Experts of a small language model: vocabulary 16384, a sigmoid router.
Below are experts of layer 3 (counted from 0) of a mixture-of-experts language model. Rows are named router (the router's row for the expert), gate (a neuron's input weights, with its number), up (a neuron's input weights, with its number), down (a neuron's output weights, with its number) and show model dimensions 0-63. Each number is 50 + 12 x the weight over its row's rms, rounded and kept within 0 to 99.
Before each expert's rows: "mostly gets" lists some tokens that are sent to it at least half of the time. This comes from a sample of Wikipedia text that the model never trained on.

# expert 49
mostly gets: "   ", " Coordinates", " Year", " Arthropoda", " Number", "/sq"
router:58 62 60 44 54 56 33 41 38 32 59 43 61 65 66 43 59 58 55 44 46 64 48 64 49 55 59 75 39 54 59 60 42 55 36 64 44 44 40 43 50 34 26 42 37 51 49 60 51 46 46 52 36 35 76 58 41 37 61 67 52 58 37 62
gate6:63 28 53 48 49 46 46 36 48 42 34 58 50 60 44 60 58 45 39 60 63 64 49 37 45 74 50 54 46 44 59 59 52 44 29 70 67 62 49 57 67 38 40 59 54 43 62 48 69 69 45 43 36 26 40 54 40 68 37 60 67 63 57 37
up6:64 32 57 51 53 32 34 41 50 49 32 55 58 45 39 60 66 48 45 57 72 61 49 37 55 56 49 46 45 40 56 52 48 42 53 62 72 60 43 56 80 57 38 60 49 41 63 45 48 60 64 52 48 42 32 49 33 63 47 68 67 55 51 35
down6:35 46 53 60 38 48 35 25 50 45 45 51 61 51 72 51 73 44 55 85 59 67 49 76 55 51 54 48 48 34 37 45 52 65 67 60 44 37 57 84 38 38 42 57 58 51 56 38 49 50 59 46 38 64 54 62 50 46 51 44 62 30 66 40
gate7:35 75 35 52 56 68 41 70 51 57 65 59 40 73 62 55 42 47 39 68 47 48 44 53 63 59 50 45 38 63 28 54 55 71 47 31 55 50 47 47 61 61 39 40 43 39 52 48 53 30 43 64 62 51 62 41 38 38 81 45 51 63 63 32
up7:65 20 43 37 38 42 43 67 42 57 58 91 37 35 38 48 53 38 68 71 70 34 47 53 47 77 54 44 67 58 48 53 45 32 35 48 43 78 53 48 48 47 61 66 73 42 61 63 66 64 25 42 50 43 42 55 76 60 53 65 70 61 52 64
down7:43 33 49 48 43 48 44 43 47 41 29 54 55 29 51 34 60 63 53 35 44 51 58 44 68 54 61 55 35 52 56 58 66 37 38 60 58 56 65 48 59 66 39 35 42 36 45 67 51 29 37 30 51 65 47 45 75 78 34 41 53 42 41 61
gate8:54 13 62 38 41 59 34 56 58 48 69 47 56 55 67 33 20 49 50 40 46 49 59 58 64 41 59 34 29 47 62 43 47 53 38 48 59 39 44 53 63 45 50 70 52 48 53 52 54 44 47 58 58 40 32 76 52 55 56 57 53 75 88 16
up8:46 55 50 52 61 39 33 55 36 92 55 63 51 40 27 48 59 33 45 61 21 36 39 56 33 68 68 42 72 39 55 57 41 45 80 56 46 51 52 41 46 51 58 59 56 46 50 49 43 31 35 31 37 50 59 56 55 67 82 53 37 21 36 58
down8:48 54 76 40 62 50 58 45 38 54 53 47 59 39 44 55 52 66 65 44 53 29 38 37 53 39 68 51 26 56 57 68 48 60 47 59 26 65 60 13 55 30 39 39 43 72 61 48 47 54 72 33 54 67 60 45 60 46 41 54 33 56 64 49
gate9:59 69 34 55 40 56 57 62 33 49 46 57 23 48 45 40 50 62 47 33 46 44 66 70 75 60 33 35 60 35 37 50 49 56 36 31 49 43 49 49 54 45 38 31 46 46 29 64 43 39 32 33 34 49 61 37 47 26 52 67 56 44 74 28
up9:45 40 67 41 67 49 58 63 58 57 29 47 48 42 42 47 46 45 50 47 21 51 56 58 51 52 24 30 38 33 51 26 54 34 53 55 34 51 56 55 64 65 57 55 44 56 54 26 46 46 46 57 36 75 09 26 29 31 55 46 51 23 56 53
down9:46 50 51 41 52 45 47 51 41 56 60 48 45 56 43 67 56 52 58 56 72 59 42 40 45 48 56 61 40 56 60 59 53 75 54 27 56 49 41 34 59 43 45 76 37 75 73 58 42 34 75 52 46 54 54 52 57 71 74 63 47 35 49 72
gate10:51 70 65 63 56 60 61 47 33 33 36 52 34 44 77 50 64 60 40 59 34 55 58 36 36 48 41 49 59 96 51 28 60 32 49 57 40 56 57 52 41 47 63 53 45 55 55 32 53 38 49 53 41 61 47 69 58 52 41 35 44 44 65 55
up10:44 51 41 50 57 43 71 74 50 46 63 50 42 44 41 54 74 55 45 69 48 50 45 30 48 47 38 55 54 67 54 41 25 44 79 57 40 34 58 50 50 57 43 44 39 48 45 18 23 53 52 34 46 62 38 48 22 49 35 48 35 33 37 18
down10:50 40 49 47 56 56 44 32 31 53 56 63 51 44 34 57 51 45 55 20 43 51 58 49 51 40 47 73 31 56 39 51 83 54 49 35 47 36 45 48 52 37 31 47 57 40 69 59 53 44 49 78 43 58 71 51 59 61 48 52 51 72 38 37
gate11:42 20 52 29 41 37 83 52 45 46 47 58 63 53 54 42 30 54 55 75 53 50 50 65 54 55 53 54 50 50 67 43 53 70 64 56 51 52 52 49 31 57 21 42 57 55 20 64 40 31 56 63 62 39 49 53 28 60 39 70 25 43 55 39
up11:59 62 38 68 59 61 21 56 53 69 61 51 41 45 47 57 53 38 51 37 37 41 45 35 51 60 66 41 42 49 34 66 50 34 44 43 50 58 55 46 69 39 75 57 56 34 82 54 69 63 40 42 38 60 47 47 66 47 55 37 80 62 42 52
down11:68 42 72 53 46 50 67 62 57 21 57 43 57 45 53 54 47 52 52 66 40 42 49 34 66 29 50 47 30 55 69 56 59 42 45 60 24 73 57 42 42 40 84 47 37 65 29 53 52 54 49 17 46 57 69 47 38 56 69 43 35 62 61 51
gate12:65 54 66 47 49 52 70 49 58 73 63 30 70 67 57 45 62 58 48 53 34 53 62 46 28 38 47 65 31 38 54 25 40 64 66 49 49 62 64 38 55 63 54 35 47 46 10 31 36 45 64 38 46 45 57 62 39 69 52 42 41 32 30 67
up12:66 35 51 48 56 31 08 67 36 44 39 66 44 43 06 49 57 26 60 55 66 39 48 42 55 50 41 48 79 51 55 52 71 25 52 37 49 53 44 54 35 39 31 50 59 50 60 60 46 45 42 41 69 47 46 45 66 54 37 54 46 40 50 47
down12:59 45 60 50 38 84 46 58 69 51 52 41 55 70 55 51 61 44 36 42 44 53 75 51 56 53 36 57 37 51 30 45 41 46 38 49 35 32 63 68 77 68 53 51 54 62 75 67 58 43 60 41 47 66 47 34 58 43 50 46 39 53 55 41
gate13:60 63 44 57 43 37 54 48 38 44 58 50 37 36 74 36 65 62 46 53 28 36 46 65 45 64 52 28 35 45 36 35 35 64 19 40 40 42 57 49 47 42 55 19 61 39 21 59 57 47 65 44 12 64 59 60 62 46 50 43 46 62 26 38
up13:59 68 47 52 40 52 47 54 46 42 56 48 39 34 80 32 64 53 38 45 31 50 47 62 48 66 38 28 40 48 28 42 39 57 18 35 37 35 51 52 45 52 59 24 52 44 22 57 58 59 67 38 29 59 61 65 70 56 61 41 44 67 28 40
down13:58 55 64 37 63 57 51 57 43 43 57 46 52 31 56 43 26 28 55 47 32 64 49 48 47 34 51 61 76 35 38 63 50 64 53 49 61 70 38 52 26 63 45 51 63 61 62 50 54 42 66 66 60 22 42 52 60 61 45 34 39 53 46 49
gate14:61 60 35 64 56 40 52 47 46 71 44 73 39 66 22 50 59 36 56 60 31 32 57 51 60 58 58 60 63 28 61 55 45 39 49 32 39 49 44 56 45 53 52 52 53 48 42 42 64 70 49 40 44 59 41 50 32 37 53 67 75 49 36 48
up14:41 36 42 41 36 43 45 54 42 25 53 48 47 28 71 50 52 65 45 50 80 75 49 40 58 36 35 45 43 62 47 42 60 60 56 55 56 57 58 48 51 44 42 23 55 43 60 50 37 33 58 56 49 43 62 39 62 62 43 57 22 56 60 46
down14:40 61 31 42 53 75 40 42 55 53 57 73 39 58 34 53 77 44 49 51 68 32 57 52 56 75 68 30 65 66 56 54 46 57 31 27 46 65 28 53 35 35 39 45 44 36 48 43 72 46 69 44 33 47 47 47 47 57 50 51 55 41 50 58
gate15:52 86 62 65 84 48 37 34 56 61 32 52 58 59 61 48 52 36 52 72 39 57 39 47 51 67 55 48 55 74 17 51 41 31 47 45 57 67 47 52 55 48 46 47 63 41 55 53 34 23 27 41 66 62 58 35 60 46 81 61 60 63 24 69
up15:35 21 25 30 30 55 55 78 48 47 65 49 40 47 25 58 34 58 67 38 53 39 51 50 65 50 45 60 46 30 69 56 64 67 54 52 33 40 55 44 46 27 43 44 53 47 40 61 47 75 68 59 36 37 40 50 42 32 27 71 45 40 84 28
down15:38 51 38 42 61 71 46 21 57 63 36 52 56 56 44 57 43 65 60 52 54 49 36 35 39 49 53 67 49 70 44 46 47 66 39 37 51 38 68 33 32 62 54 50 33 48 51 56 52 52 61 47 48 37 56 22 50 52 55 61 57 61 63 47
gate16:50 28 70 40 47 40 63 67 72 58 52 55 66 49 38 34 52 52 36 49 54 53 50 58 23 62 68 70 24 64 46 38 38 36 51 55 44 90 73 46 48 66 29 54 54 40 66 54 38 40 61 56 44 64 45 52 52 60 31 48 48 58 55 64
up16:37 29 73 44 46 40 69 62 46 48 40 80 59 47 58 37 53 47 36 42 56 45 55 37 41 35 54 64 44 64 49 49 67 27 53 53 28 68 78 51 43 53 41 51 65 47 63 57 53 50 56 43 56 56 40 46 69 67 12 44 60 58 34 77
down16:45 57 61 71 46 81 36 42 52 32 52 42 61 56 71 61 53 60 40 48 38 57 67 51 49 52 49 43 67 45 30 33 44 56 39 41 69 65 52 67 47 47 48 35 50 33 46 47 56 45 49 51 38 53 28 73 56 54 36 52 59 22 50 48
gate17:57 27 57 43 52 51 78 42 52 66 62 66 50 58 60 54 45 52 50 64 50 45 58 58 33 59 41 73 53 62 61 63 68 42 52 42 37 23 60 53 63 30 72 66 70 54 19 67 60 53 54 45 30 29 38 75 34 71 63 46 47 61 48 46
up17:62 48 44 64 49 53 53 30 29 53 51 59 11 57 65 80 58 56 59 61 63 49 45 32 47 54 56 63 70 34 77 48 70 44 41 40 34 47 52 42 50 50 44 55 54 54 51 46 65 56 57 46 24 37 48 55 57 38 65 57 43 39 37 60
down17:65 69 63 39 49 43 63 61 39 40 54 57 75 64 41 57 47 40 53 70 27 51 76 64 51 69 58 50 44 73 73 50 44 61 39 52 28 40 60 36 65 66 31 67 43 74 52 50 46 51 60 42 47 31 64 56 52 48 48 38 43 62 66 52
gate18:58 35 52 37 47 29 53 21 51 46 43 44 74 25 43 33 69 17 59 44 52 45 47 61 47 37 36 58 27 57 63 47 28 54 54 43 56 57 51 46 59 52 09 81 56 43 43 40 50 61 53 48 56 34 74 53 29 60 67 45 54 75 58 39
up18:60 57 38 59 61 55 33 57 56 55 62 60 32 68 36 66 28 64 45 48 55 49 44 40 48 78 51 41 63 42 50 46 51 35 49 57 55 42 59 50 51 53 72 34 51 49 59 62 34 45 37 60 35 71 42 43 66 27 28 55 38 34 24 49
down18:49 44 54 47 48 74 64 52 56 47 48 39 49 53 32 55 27 29 65 64 36 40 45 52 48 41 48 51 56 35 50 58 39 54 72 51 34 77 47 04 49 68 60 53 49 39 48 38 50 42 51 54 53 70 60 55 37 48 55 62 58 81 75 33
gate19:64 49 55 30 55 55 43 65 53 34 41 68 49 60 44 65 43 74 35 34 59 65 56 39 63 35 37 29 65 50 70 55 61 50 52 71 45 63 50 53 33 39 46 70 53 39 44 53 47 51 60 45 50 61 48 53 62 67 26 39 52 48 59 29
up19:39 51 23 55 35 45 46 41 57 49 58 45 37 37 54 41 52 32 74 63 48 30 43 48 48 55 51 71 41 31 47 69 47 56 50 19 37 25 44 50 59 60 52 15 51 56 54 50 56 61 48 49 49 24 69 48 31 43 63 65 44 51 48 51
down19:66 54 45 37 33 33 57 56 40 33 40 69 49 43 72 55 55 30 56 46 43 40 49 57 44 54 48 47 39 62 55 42 30 39 66 45 68 38 66 23 36 41 47 47 46 40 52 60 45 43 41 33 60 38 63 47 38 38 69 43 55 47 70 48
gate20:54 61 46 55 45 60 34 64 47 47 40 64 37 53 59 82 42 53 56 59 72 34 56 33 67 53 55 29 51 38 63 55 44 48 35 43 57 62 58 47 37 25 57 63 61 46 41 39 69 34 43 39 58 47 41 60 52 68 60 58 59 28 44 17
up20:44 73 42 59 48 44 80 38 59 52 57 61 34 68 51 42 71 40 46 62 54 42 36 45 53 69 54 54 55 65 25 46 69 40 74 28 50 28 43 49 45 43 52 45 48 38 39 51 61 59 32 47 47 55 26 40 47 50 67 51 46 65 28 63
down20:38 40 35 33 45 48 33 46 41 58 45 26 46 56 36 55 42 41 57 39 40 53 62 38 51 41 43 62 59 66 50 55 39 60 44 49 60 39 73 66 58 76 68 49 58 49 58 52 41 39 55 61 40 57 40 45 57 59 51 41 34 53 28 49
gate21:48 52 57 43 44 46 47 59 61 39 59 62 43 36 50 50 49 53 52 54 74 62 62 38 69 32 41 57 31 30 49 51 84 42 37 54 42 20 80 55 48 31 52 34 71 55 59 62 41 38 55 40 54 13 46 53 83 57 35 41 79 51 35 50
up21:46 59 29 59 50 39 55 35 34 63 42 51 36 47 71 53 57 50 47 54 23 50 38 33 42 65 87 47 67 64 54 42 33 66 47 53 49 64 41 48 46 55 58 54 40 41 47 42 70 50 44 65 43 91 39 39 44 52 78 50 37 59 64 49
down21:86 22 35 45 46 50 38 49 45 52 45 38 34 45 47 42 54 49 78 44 44 61 63 58 59 33 44 45 47 49 55 49 56 30 25 50 63 57 51 47 50 77 51 45 37 68 77 64 47 51 59 45 34 56 61 46 50 55 54 50 48 25 39 56
gate22:49 41 15 38 34 34 63 41 48 27 71 42 31 48 48 37 60 62 35 47 41 31 55 61 57 35 36 62 42 73 68 36 26 79 38 42 31 63 48 49 39 50 26 50 44 48 47 53 68 49 65 46 40 49 69 53 32 43 51 50 45 51 62 33
up22:61 39 75 55 54 68 59 57 58 57 53 46 75 52 59 50 41 63 64 65 49 66 44 43 32 74 56 63 34 19 38 62 72 16 42 55 59 68 53 55 50 55 47 61 55 47 68 66 50 41 60 52 64 47 33 40 51 69 55 27 54 65 39 73
down22:14 28 47 63 44 59 35 38 42 49 48 65 47 38 38 50 43 41 44 54 56 36 47 54 52 47 48 24 42 48 64 40 50 65 47 54 50 50 57 43 58 48 54 47 48 40 34 47 38 39 38 36 26 67 50 61 43 51 33 54 69 41 57 57
gate23:55 53 60 66 43 52 43 46 54 34 46 67 27 38 34 55 39 40 64 37 36 29 54 58 70 54 41 18 56 33 54 56 38 54 36 52 53 32 36 55 50 32 47 61 43 57 38 46 50 53 50 46 29 50 39 38 29 18 43 67 63 26 61 55
up23:44 50 40 24 59 58 64 48 52 77 54 34 84 43 62 61 57 53 54 41 52 43 38 39 37 51 41 57 25 53 65 61 51 58 61 55 38 64 57 40 61 68 44 47 58 35 56 51 53 21 23 63 66 47 45 70 63 67 56 33 39 68 49 45
down23:38 51 53 63 61 74 58 66 62 71 53 44 51 42 85 51 42 39 46 53 69 19 46 46 65 67 55 50 50 45 42 82 65 17 59 53 59 75 68 50 42 49 52 33 52 32 42 38 43 58 43 72 35 50 45 66 39 35 62 47 56 40 56 40
gate24:57 81 60 80 55 47 51 55 51 56 66 44 35 71 72 42 52 47 52 44 37 37 59 44 52 58 40 72 52 69 42 42 57 41 76 47 41 35 36 57 30 37 52 36 50 52 34 59 47 45 54 29 47 58 60 58 50 44 70 47 42 70 63 42
up24:43 43 49 59 45 42 55 21 37 58 64 41 49 67 49 53 46 45 51 44 45 55 44 69 28 35 61 73 32 61 66 35 44 48 47 59 44 65 45 48 53 57 42 38 50 52 53 31 47 54 61 58 49 51 83 70 50 43 48 44 59 58 52 49
down24:70 64 46 49 63 78 30 65 62 32 67 36 42 46 54 38 29 34 26 57 53 41 49 39 43 75 48 57 69 41 42 52 45 41 36 47 72 27 52 69 52 41 53 49 49 43 40 60 51 75 37 49 40 43 44 46 46 51 55 49 55 40 46 51
gate25:52 68 52 61 45 72 68 51 50 50 76 52 55 73 69 50 69 56 55 71 56 54 47 24 65 60 44 58 62 69 31 46 86 46 38 41 58 41 58 55 43 51 60 42 53 46 50 58 62 62 34 42 52 58 47 65 48 70 39 29 50 79 27 41
up25:61 57 38 36 56 44 34 42 54 39 53 39 46 64 42 55 60 55 59 69 61 69 64 47 55 48 43 50 59 40 40 72 46 43 31 40 61 74 38 57 45 44 36 47 48 55 66 68 40 54 46 27 52 56 53 45 28 63 57 63 53 46 52 52
down25:46 44 58 69 44 53 36 63 33 42 50 43 51 42 77 42 40 49 40 41 50 32 70 58 50 67 33 49 63 48 54 38 46 40 77 61 49 26 53 79 32 30 53 42 58 22 30 47 56 67 51 53 50 65 54 64 42 38 34 63 64 57 53 40
gate26:61 38 52 51 53 52 32 36 81 57 33 30 53 61 43 46 45 28 50 52 55 54 58 65 63 37 46 48 62 53 65 39 29 16 65 57 63 56 39 52 52 51 47 64 43 54 40 54 42 38 67 46 62 52 43 50 46 40 73 62 56 40 55 30
up26:63 13 52 44 42 51 62 56 75 37 34 41 60 30 30 69 52 59 55 50 69 45 48 64 48 75 36 46 31 36 49 48 49 46 61 64 60 64 67 47 73 44 26 63 39 45 63 49 46 61 74 57 52 45 46 41 56 44 45 55 46 25 50 19
down26:46 68 52 36 52 70 58 51 41 56 55 41 47 74 50 49 51 49 52 51 32 58 39 34 21 30 49 51 73 79 42 56 48 69 42 48 41 50 16 32 40 38 61 61 60 28 35 59 52 42 51 50 52 50 46 44 44 46 61 54 62 68 49 54
gate27:41 44 38 49 39 32 51 39 60 52 32 45 39 54 30 47 54 65 57 52 41 59 51 27 66 58 47 41 52 55 37 55 62 41 67 38 19 43 37 45 52 40 44 45 37 46 46 38 40 47 55 53 50 52 35 57 63 49 55 48 52 44 53 37
up27:55 44 57 49 58 55 36 56 67 51 46 49 48 56 47 44 45 68 33 37 67 53 58 77 65 14 39 46 52 39 42 48 67 49 51 53 66 44 46 51 61 53 55 61 38 55 63 68 26 48 48 57 45 58 60 53 58 40 47 69 72 28 64 36
down27:31 81 32 42 49 65 42 36 40 37 50 51 34 69 46 67 46 55 57 46 68 56 46 45 47 44 80 57 76 66 71 43 45 46 30 24 40 71 37 51 55 44 22 77 61 37 43 48 67 54 47 53 50 55 58 45 54 55 56 54 31 40 67 57
gate28:56 78 44 60 39 80 75 40 76 40 49 44 51 56 66 55 45 43 57 49 37 68 49 61 43 66 59 33 54 65 28 50 48 49 39 65 56 65 54 57 72 73 49 60 36 56 87 56 31 62 47 68 48 57 37 43 63 50 27 39 60 57 58 75
up28:69 82 44 64 29 60 45 55 57 33 50 44 45 42 74 43 66 55 40 35 36 68 57 61 48 45 57 35 64 63 28 44 36 56 31 65 53 55 32 57 67 46 65 66 25 61 62 31 58 57 61 64 35 62 51 57 50 52 50 38 40 51 53 50
down28:24 41 36 43 41 40 28 37 59 61 58 49 54 43 43 42 40 57 42 65 73 53 53 53 47 49 53 32 42 42 56 65 39 56 38 51 52 26 54 94 47 56 55 65 52 48 43 35 46 60 46 51 22 55 41 48 47 34 52 51 65 49 58 49
gate29:42 32 40 44 53 63 40 34 55 56 72 74 33 50 48 43 38 60 55 69 43 38 46 55 46 44 45 52 54 49 55 72 58 49 62 55 47 69 47 47 43 37 43 61 57 22 38 55 65 63 56 57 49 45 57 75 50 64 57 23 49 53 48 32
up29:37 53 43 51 53 33 65 61 58 57 41 40 53 56 56 64 59 33 52 41 54 48 34 31 57 57 61 33 35 44 41 33 47 59 58 22 42 27 60 50 68 48 63 46 41 56 46 31 52 37 43 50 41 63 25 32 50 41 59 78 41 48 45 45
down29:63 61 61 59 31 59 62 46 72 63 42 54 63 38 53 57 43 59 43 66 51 41 63 56 36 48 42 60 56 57 49 22 52 58 49 47 62 31 59 54 53 72 36 46 39 26 61 47 31 30 51 47 42 56 51 55 50 64 52 50 36 67 71 53
gate30:38 73 19 60 43 51 39 69 62 50 48 70 38 31 49 49 39 51 45 28 41 52 52 52 68 29 49 29 69 33 58 70 44 58 57 47 37 25 31 49 23 55 55 45 41 60 33 26 58 39 42 45 42 51 53 49 41 36 63 50 57 53 57 49
up30:32 42 65 54 50 39 55 41 57 45 37 44 47 28 48 74 37 51 67 42 19 54 52 56 64 57 59 53 54 51 56 39 58 57 47 71 35 57 55 51 56 43 58 66 57 50 16 53 58 56 56 58 35 61 25 45 63 48 51 45 71 59 54 19
down30:42 44 60 35 46 53 68 50 44 62 55 32 55 52 55 66 68 56 72 44 53 32 39 60 53 49 33 65 50 48 52 31 66 29 55 49 39 35 36 56 61 60 61 44 54 27 49 59 41 37 54 71 69 63 40 66 43 44 48 62 45 69 34 30
gate31:74 69 48 56 52 53 68 45 72 39 59 28 49 64 24 49 41 58 74 29 60 58 58 54 64 37 41 80 51 47 55 44 48 39 39 41 48 39 34 54 41 37 49 39 55 55 29 99 36 43 50 47 41 56 58 48 73 31 25 71 60 62 56 67
up31:22 43 48 37 56 45 43 51 30 56 45 72 59 31 77 57 59 55 29 63 50 50 39 45 40 49 67 19 50 50 32 62 50 60 58 53 53 63 76 41 54 61 53 43 52 47 58 04 67 59 43 56 51 47 46 55 36 81 65 24 47 50 36 47
down31:53 47 63 55 78 44 62 44 47 58 51 53 49 42 41 42 42 56 53 53 74 48 43 52 39 37 49 55 31 41 49 40 52 53 52 49 58 46 49 00 39 33 29 34 59 29 38 50 52 25 56 39 38 50 59 55 44 41 57 66 45 59 42 55
gate32:41 62 52 35 72 43 63 51 50 67 22 49 48 36 49 52 49 50 46 52 34 67 41 62 32 70 62 55 62 57 48 32 56 43 47 57 39 38 60 48 64 38 55 53 59 53 42 57 56 56 50 50 30 55 16 47 57 67 57 57 48 52 57 41
up32:62 43 54 53 48 42 58 62 63 66 64 32 61 57 29 54 50 29 82 35 66 34 44 46 65 48 56 62 29 29 34 72 37 60 62 50 53 55 32 44 68 53 32 56 54 46 56 59 23 41 34 51 63 36 42 40 56 29 36 57 48 46 43 74
down32:76 54 65 53 65 86 45 44 43 73 36 64 67 68 36 53 42 34 49 49 51 69 44 30 44 44 44 68 49 34 41 26 57 56 41 61 52 60 50 60 37 50 37 39 30 55 32 57 50 47 40 45 48 57 53 39 46 44 65 54 34 31 44 39
gate33:46 64 49 80 42 42 67 49 40 57 52 71 46 48 68 45 50 46 52 75 58 44 50 23 60 47 48 56 53 35 69 51 74 34 44 43 61 47 56 62 43 27 56 45 65 53 67 50 68 51 55 45 55 56 54 64 78 60 52 39 57 65 28 60
up33:50 59 24 58 35 23 67 52 39 52 44 71 37 37 86 39 51 67 52 60 59 48 54 24 66 49 70 49 49 49 48 73 65 52 43 37 58 54 56 54 63 41 50 37 57 42 63 66 67 66 47 51 53 37 67 63 52 64 53 61 79 60 47 21
down33:78 61 44 46 48 63 54 72 55 76 25 29 47 23 44 45 56 38 37 41 59 56 45 40 42 55 37 42 62 49 43 37 40 40 48 63 41 44 51 65 36 54 57 42 56 28 64 45 37 38 55 44 49 63 41 51 43 69 56 41 54 56 23 67
gate34:49 43 73 64 54 66 44 37 65 55 53 38 59 66 70 50 15 56 47 61 50 65 55 44 23 48 87 59 59 32 40 46 96 52 68 67 50 43 60 53 53 56 65 60 36 68 40 32 54 66 48 70 43 60 42 43 55 50 39 53 48 43 38 59
up34:46 62 67 60 49 65 56 46 77 51 43 73 59 64 60 43 43 55 40 82 54 58 45 45 35 53 70 63 69 80 27 41 52 38 67 49 72 70 61 50 40 68 62 54 45 56 54 39 25 55 44 79 42 57 30 33 58 63 21 42 39 61 69 81
down34:53 47 45 46 37 61 55 28 69 61 74 35 51 51 71 67 43 63 49 74 66 43 60 61 62 68 49 26 64 38 54 56 26 36 60 45 48 52 54 58 34 63 54 42 49 39 31 57 45 46 64 47 39 53 39 50 36 44 43 46 61 39 73 42
gate35:48 69 50 59 54 64 13 48 45 40 22 53 43 54 36 48 34 51 43 55 48 62 45 60 59 29 55 36 70 72 24 58 23 45 32 45 49 51 28 46 42 54 62 66 44 53 81 24 71 45 34 51 58 42 52 53 47 62 67 51 62 34 63 47
up35:62 37 44 47 57 37 57 48 49 63 56 49 53 57 35 75 43 45 51 44 43 37 53 59 43 62 53 47 32 27 69 45 58 61 75 64 60 40 59 47 49 44 45 49 60 50 46 68 27 56 59 52 31 53 41 62 43 37 43 56 37 49 58 55
down35:52 50 52 30 67 60 55 56 37 55 53 53 41 53 56 39 34 65 50 45 46 40 37 48 53 38 37 51 76 46 32 58 58 58 41 45 49 38 66 40 36 46 37 39 28 58 36 49 37 33 42 36 51 26 63 32 62 43 56 54 65 68 51 56
gate36:41 53 51 48 43 43 55 33 41 42 40 56 58 31 50 54 56 57 45 36 44 52 63 48 75 27 37 37 44 44 67 56 69 43 65 55 41 35 60 53 53 37 58 53 51 53 26 49 38 38 58 39 56 19 68 79 71 67 27 34 55 44 46 29
up36:47 59 18 50 38 29 55 61 60 46 58 63 57 37 58 41 46 44 51 39 43 65 55 49 69 29 44 44 40 62 48 54 76 47 49 54 27 39 56 55 50 29 50 49 50 56 30 35 48 48 54 43 54 38 60 53 89 46 40 53 59 56 61 58
down36:41 63 63 58 54 38 51 36 65 35 54 45 52 55 55 60 57 44 39 43 34 23 65 62 61 27 36 42 59 40 50 49 51 45 53 60 54 69 44 76 59 59 69 58 57 41 43 39 29 53 28 56 58 64 51 65 45 55 51 36 48 65 57 46
gate37:61 58 30 63 40 25 48 59 37 73 53 62 45 35 72 52 55 63 42 50 36 43 48 34 69 60 64 40 48 39 70 52 41 62 33 46 46 39 60 48 46 38 69 54 46 38 43 54 77 23 42 61 47 47 45 58 41 51 86 35 48 54 45 32
up37:31 55 47 40 62 68 72 42 54 46 48 37 69 48 58 37 47 42 45 38 31 47 49 46 36 38 38 66 52 69 26 69 37 47 49 43 42 54 41 47 42 74 62 37 31 53 22 22 42 63 54 51 45 63 71 34 31 49 46 52 29 74 76 44
down37:35 44 64 45 36 29 34 38 41 32 61 54 61 46 60 70 34 60 52 53 56 54 33 42 41 48 67 42 39 79 33 47 38 69 32 49 58 49 41 42 80 31 39 67 51 44 43 33 84 63 49 22 56 32 39 37 54 45 55 46 44 40 59 38
gate38:47 65 30 31 44 47 57 73 68 47 38 76 50 33 52 61 37 50 51 44 61 53 51 53 53 45 26 27 56 38 51 66 22 46 46 53 45 56 51 49 41 61 66 26 53 53 58 31 39 63 41 42 61 55 50 36 28 37 48 52 35 30 55 84
up38:46 27 58 70 58 56 61 37 33 55 52 24 50 66 42 46 63 50 53 53 34 36 49 64 64 63 51 61 29 60 42 40 55 64 49 41 50 47 56 44 63 44 32 76 51 50 34 69 56 45 75 54 30 36 41 60 69 47 35 40 64 66 38 27
down38:39 32 48 37 50 28 53 34 48 62 52 46 53 33 68 45 80 38 50 52 57 33 37 59 65 72 51 49 36 48 48 42 60 23 56 44 38 64 64 41 52 45 59 35 66 16 28 44 60 60 54 43 60 66 53 56 49 39 47 58 38 46 55 43
gate39:33 53 35 40 44 59 46 69 45 52 68 62 51 40 66 66 56 55 38 52 45 57 46 29 45 52 34 63 41 38 51 49 49 42 65 50 28 69 59 53 66 53 63 43 42 62 87 22 64 73 53 47 50 56 56 41 50 64 42 43 43 52 49 53
up39:38 52 16 67 41 74 48 55 43 48 41 73 53 30 51 70 63 46 43 45 31 62 58 44 66 64 44 42 50 42 63 44 52 46 46 55 38 71 41 53 60 34 63 59 44 52 65 23 49 55 51 52 28 58 38 51 46 64 52 37 35 39 31 49
down39:50 41 57 59 42 38 73 46 44 72 61 34 63 54 55 66 54 36 47 48 51 48 53 56 51 54 51 54 32 64 50 56 66 66 55 47 55 46 48 50 38 50 45 37 43 51 50 46 42 38 64 60 44 48 37 41 41 55 53 35 47 80 59 48
gate40:48 45 60 60 64 52 33 24 40 47 32 48 50 43 46 57 44 40 51 45 38 68 54 63 74 54 32 49 42 26 52 41 50 49 47 60 48 43 59 51 72 45 57 58 42 53 58 50 44 55 46 53 43 68 38 71 56 56 57 60 87 54 55 15
up40:38 40 55 49 70 54 21 52 52 43 38 33 50 34 32 52 28 41 50 46 32 56 52 59 54 30 55 53 33 35 47 60 47 50 43 63 53 63 45 50 69 43 63 59 37 56 70 50 41 52 49 49 41 51 40 50 39 54 41 65 88 38 73 41
down40:41 53 27 53 33 42 51 08 30 59 55 45 51 39 67 53 76 46 65 50 38 53 48 57 55 60 44 46 54 32 75 49 71 53 55 66 48 54 56 70 52 72 65 51 50 39 57 52 22 25 40 53 59 70 47 46 44 63 26 41 48 53 45 40
gate41:72 31 41 29 47 44 51 46 52 52 69 13 64 45 45 37 56 57 58 55 52 67 53 63 45 37 58 64 38 38 64 53 51 65 40 52 47 55 43 49 57 55 44 54 34 49 38 58 51 54 56 49 55 48 75 68 23 45 65 53 34 43 62 35
up41:36 51 61 32 50 25 68 37 62 49 29 48 56 59 35 48 41 61 52 41 63 45 46 47 43 65 41 63 44 62 51 53 52 34 45 35 55 47 50 48 37 33 42 50 62 52 40 64 61 54 24 57 57 27 39 44 59 64 32 55 63 73 67 76
down41:69 40 56 37 49 29 30 56 64 47 57 27 32 42 69 49 90 51 63 44 46 24 33 60 67 48 43 45 39 52 50 36 45 33 53 27 67 51 49 36 60 55 61 23 36 51 70 71 52 55 40 25 50 48 46 45 41 38 61 53 37 57 49 51